config.yaml
balance_loss: 0.018
vocab_size: 2048
tie_embeddings: true
optimizer: "soap_variant"
Below are experts of layer 8 (counted from 0) of a mixture-of-experts language model. Rows are named router (the router's row for the expert) and show model dimensions 0-191. Each number is 128 + 32 x the weight over its row's rms, rounded and kept within 0 to 255. Numbers have three digits each.
After each expert's rows: a language model's description of what the expert responds to. This comes from a sample of Wikipedia text that the model never trained on.

# expert 38
router:082129124138114124095113154143127102102108074115163132148103099154123107069128125164139051099171138152109186063067143146174077134056175116147175183152109122116104120070113182111092155120177130140164108148084078101081088148120129090163086160140152168131148098168151099102126084141143097076107189163089152149128115115116119101112158112197093136115150127127163114067165130180106110162083133090135148149100145117072160206103107101172128154132160096104105175121126093172100125105126101138099134134130074181089176101140162092116119149192161143075180171164114141131078152076106109118
It responds to: Pieces of romanized Japanese, Turkish and Slavic names, chiefly diacritic bytes and vowels, e.g. Kichijōji, Jūryō, Ferencváros.

# expert 18
router:164131137107171130134124167037148184129127145187138172170179134177138100158127173144154134128138074084131130097183131177141147115089120136156160142169159111173102088121195127165148130085132117178115148152120122118172095191133069172126096129080166139066128116115147116154138138082118136086108064120113100096162158106181122130109112102120178165197141109104096137136123103113153188094127133097110113187164125113131137112153114128145063080175100186130107110093106079129118103145178092119083136064105114123166193102189124137158180147145132103166098142133083132080123093149217112118
It responds to: Opening quotation marks and apostrophes in contractions within quoted speech or lyrics, like I'm, didn't, "The; also line breaks and career.

# expert 52
router:164134173117105120152072111129087108121123047102089075112113110118174129110152143182140148080092147142111117146084130135103102117057113112129093091118204141104106103174145130112132096123187098170117114160073092150152120086124103107116076130144130144144137167116156151133160166186108088089130137108087119091131150139101138132157151061171129154109102139093110067100147059146181135083166161177093099045098119079141153168100069100196152133121128133100167153109156118162127119189106070158083087160136116141127121140112180144172132106106137164124121184170149095156104153094216147172
It responds to: Word pieces in taxonomy and scholarly terms, such as -ae in Noteridae and archaeological, Phylum, family, human.

# expert 58
router:107131121116174125127147177150137156159101164097157130096144189125122108112112148074145105106127072124112085149056102120078102138068154145165139184014126070164183097170156094120082162168171125170162164075178095090144135145167141158105112195124114125161168143157140166118111139109100099111107158160171096097159144125169181140124199141115125084174062121157107112108067119100107123132138156102105090158206127151083098097094124112119172115148137136175171106112109122086099094093131145099060123158125172065157147127113138119142163165106119159138125142134081150115105162100176146097
It responds to: Stems and pieces of action verbs in narrative text, such as believe, brought, sought, deployed, follow, join, kill.

# expert 37
router:156140105143137160149121103163125178073138119155126151110153105085122176155136177162097090193161139105076164058157121155160140145151135124123154070195113101141123104089090104145196158106110060139159082137078123124146149118132115108123122160158182139132152104090164093103145090175090166109150105140161074171102059127200149111212095141115114134104118144156104100131161104117139151137132103088139109110096125154119101157127156159106178137118105138099141113063114171106161103168058082114100164103099118121051102126187125168150188137156096105119150147143086161082150167067077066134
It responds to: Single letters and digits in chess moves, math, coordinates and tables, such as Qd2 or Bh3, plus modals can, could, may.

# expert 6
router:164142151085148078218122099137046182112154166128142118114211153060152124086139094083104170194151132177106139149123173167156087145116170150168082169158127171134101116133140210104116134128132148088139155152123106113137085136181185144140130138171117133108136090188175117131129086114119069121155109116134145092111133111112148076146141094115174104094166154122135130084159156130156108116106076126175105150094201137120106107123091137123158139119182101083114091144193164155116103138127145160153126176119082154110181153085089145120158150117144075099167150163130181129089091154092103189
It responds to: Inner pieces of Spanish and Portuguese surnames and words, especially accented vowels and endings like as, os, z (Velasco, Vázquez, Raúl).

# expert 53
router:089084112120125106134071113123121108134097141135078093114113139107111153154135151097127158128205082089174138167131154108063113131127104148098111091136093151164100112135112069184096095153167123093113105150165093164109172074090158095053213090158086148169105134143129105081074119091115129189169077104139161177093081160085203081068110146128118114133118141147105141088091090158165091102118144092139164110091172109119085147168084114117127145123109130110132111174167116114065193134169118151164084103157147162156120077152143113128142160151158168058085117088168095119151151147146102143
It responds to: Prepositions, commas and direction endings in place descriptions, like in, of, near, along, southeas-tern, "Silvercreek Township, Greene County".

# expert 3
router:119156059094173127178161091103084135100048130095079101145137139159181157098144150102095138115110149105106100162138160155094127165107142126133148150193093082118176114163134146105155138146088144092101105181074128129072131155098162142097125134085163169071146126120126126154111111091082161119179136101124073106155085094131147167147153103132174153100135192119121107136171125144120078172171118109141127127073128144153164088113095116191136195128133099081117153086163108131135119150122131066168117210140064141120085144129162158158183147094133183142164197126097153166126196163088077115
It responds to: Word-piece "n" and similar n-pieces inside words (sy-n-thesizer, did-n't, wit-n-esses, d-yn-asty), plus some sentence-final periods and stray table tokens.

# expert 12
router:186160117137143156110115108113083113072094106147100146096202086121098129117100143136101148056168095094114090142202098082159146108124148076180155192060124145160174141107092080143104097123124107118102146143151170108105162174147139158143105147147099114127039171094113138182099130141172109122159090145066101132122145093098084102173112097057172133131108087099093100088093128142129132046120117141145174144119121099139147143140124148147108081115138122141102117098096132090209159109094095133112109117070145103142140142132098136107160172118073107164163099133112160131087216114164137199
It responds to: Second piece or whole of everyday institutional nouns such as work, land, film, school, job, position, often before of or plural s.

# expert 34
router:154080155139118097132124110103126127060141117123135190159150092100120093121134150212121098105145162165112168171170099123162169097219143162115143116131153163158136081175108106092129153182096084110157146140174130172151080111156114143155195087116102101116139145122133128153154101066118102130159102099140075098063113105112105128116127098084063143121180171139187134095134113140172196135157060124166096123117112084081185118140138132185100112069113125106081118118111095128146154145147078148111083119126105155123139166103171150098068171101118079116151120131152163182191137069130170172
It responds to: Last pieces of place, event and league names, as in World War II, League, Cup, Linlithgowshire, Zagreb, Nightingale.

# expert 23
router:155079161122090117134106129171117128152142087135119175130069185171111086094091112160164111086090146080085075135090074114133086088109126169137139173137154098056196065142118161090132173108071100106162090157128113120107073161112191105160111144138169151148154155118177172108129143136077103085162098088151175047080130189109116132144141095111153110090131098165151189060153136118153161122113141180118081091068102128131126113152117068100086134156142083204135098159167087137137124132102115126092102140117087157081103145155172081107098138160130129123131156153130130131103106141107168117
It responds to: Mid-word pieces like er, or, ist, olog and gen/Gen inside longer words, e.g. charact-er-istics, philosop-her, gen-erating, gene.

# expert 31
router:135090128141130113098175138067096101149123150159099127147091137123140135142139171124132150148082110119115131171142135100117114096206157066172146094167136125127146107099113112135073145115105138179087144128161110164086237106085134119108139132167133065140160174157166152119070116157202101167190115096137164166112129102102118124112092089097137117119133162113171150078164073152140134102053152190110126065087147149149092094153094054113105114068121110143154136137052184095137165133115132142123105105078171190142115123085151099121085191132123153158130141169069136151127123133136064142
It responds to: Middle stems of political and institutional words, such as Rep-resent-atives, Reg-ister, Trans-port-ation, Party, Democrat, candidate.

# expert 46
router:177093096100074074120166093090151165123105110154074148146100155159077165191090055152105165103188067115164124111171114170139134096093105143084133123166107160080171066125126142157119122182131106109080130174103139090173109104123085144147128167124169112122120134137096135185112088069133090110129134137161148171140118103054144130129135145078149171172113135148154161123169179176103135069122122108090204130093105126100106062179118174196108141130100177112110135115141162137098101156128148112120099182112099137170157156173087144124088120127168119128157095193105089150119171146114085119
It responds to: Country and nationality words, especially United in United States, plus U.S., British, former, national, New.

# expert 36
router:150079146118101142151150149133111135067136155155148173201112165062157134159136095180169152103103138115109119084164178114161115072106106078130139138132100140138084111143109146114137155121078111071138073123186177162116142128133133063149149102121135145176140175124123094177098119065184069155155129168144097145092119131079128181153095171125138057177040092107172140079142150084160136109105075161094115079108095087071079147157122085153176175126081172118095132118165166126152151106148125098132122195080133122145159132111163132125146180129095096161121106137152167151095137122128145075
It responds to: Suffix pieces like ent, ial, ant, ican, ior that complete political or legal words such as Permanent, Superior, Republican, patient.

# expert 63
router:093185132117150098144109176097144116165152130161131113097093131141088127115114174084148155137156093072122096134090167181164144126160151116083082116140111083176112139064080100120124057156134123115102102124103177156091143118191119125174147117099091139180118178191128128124184110119140098118114117148047137151157091150120105181123168139133131123098182130080171154180144087133122125135125108150164093123140066175181163143132102163165158183164131152177144133128159184170176194187129071097078149174100102133132126112112190132111100118064157140124119158079178090132102168103174094105
It responds to: The conjunction and (Bosnia and Herzegovina), plus or, but, &, He, and h inside names like Mik-h-ail and Hossain.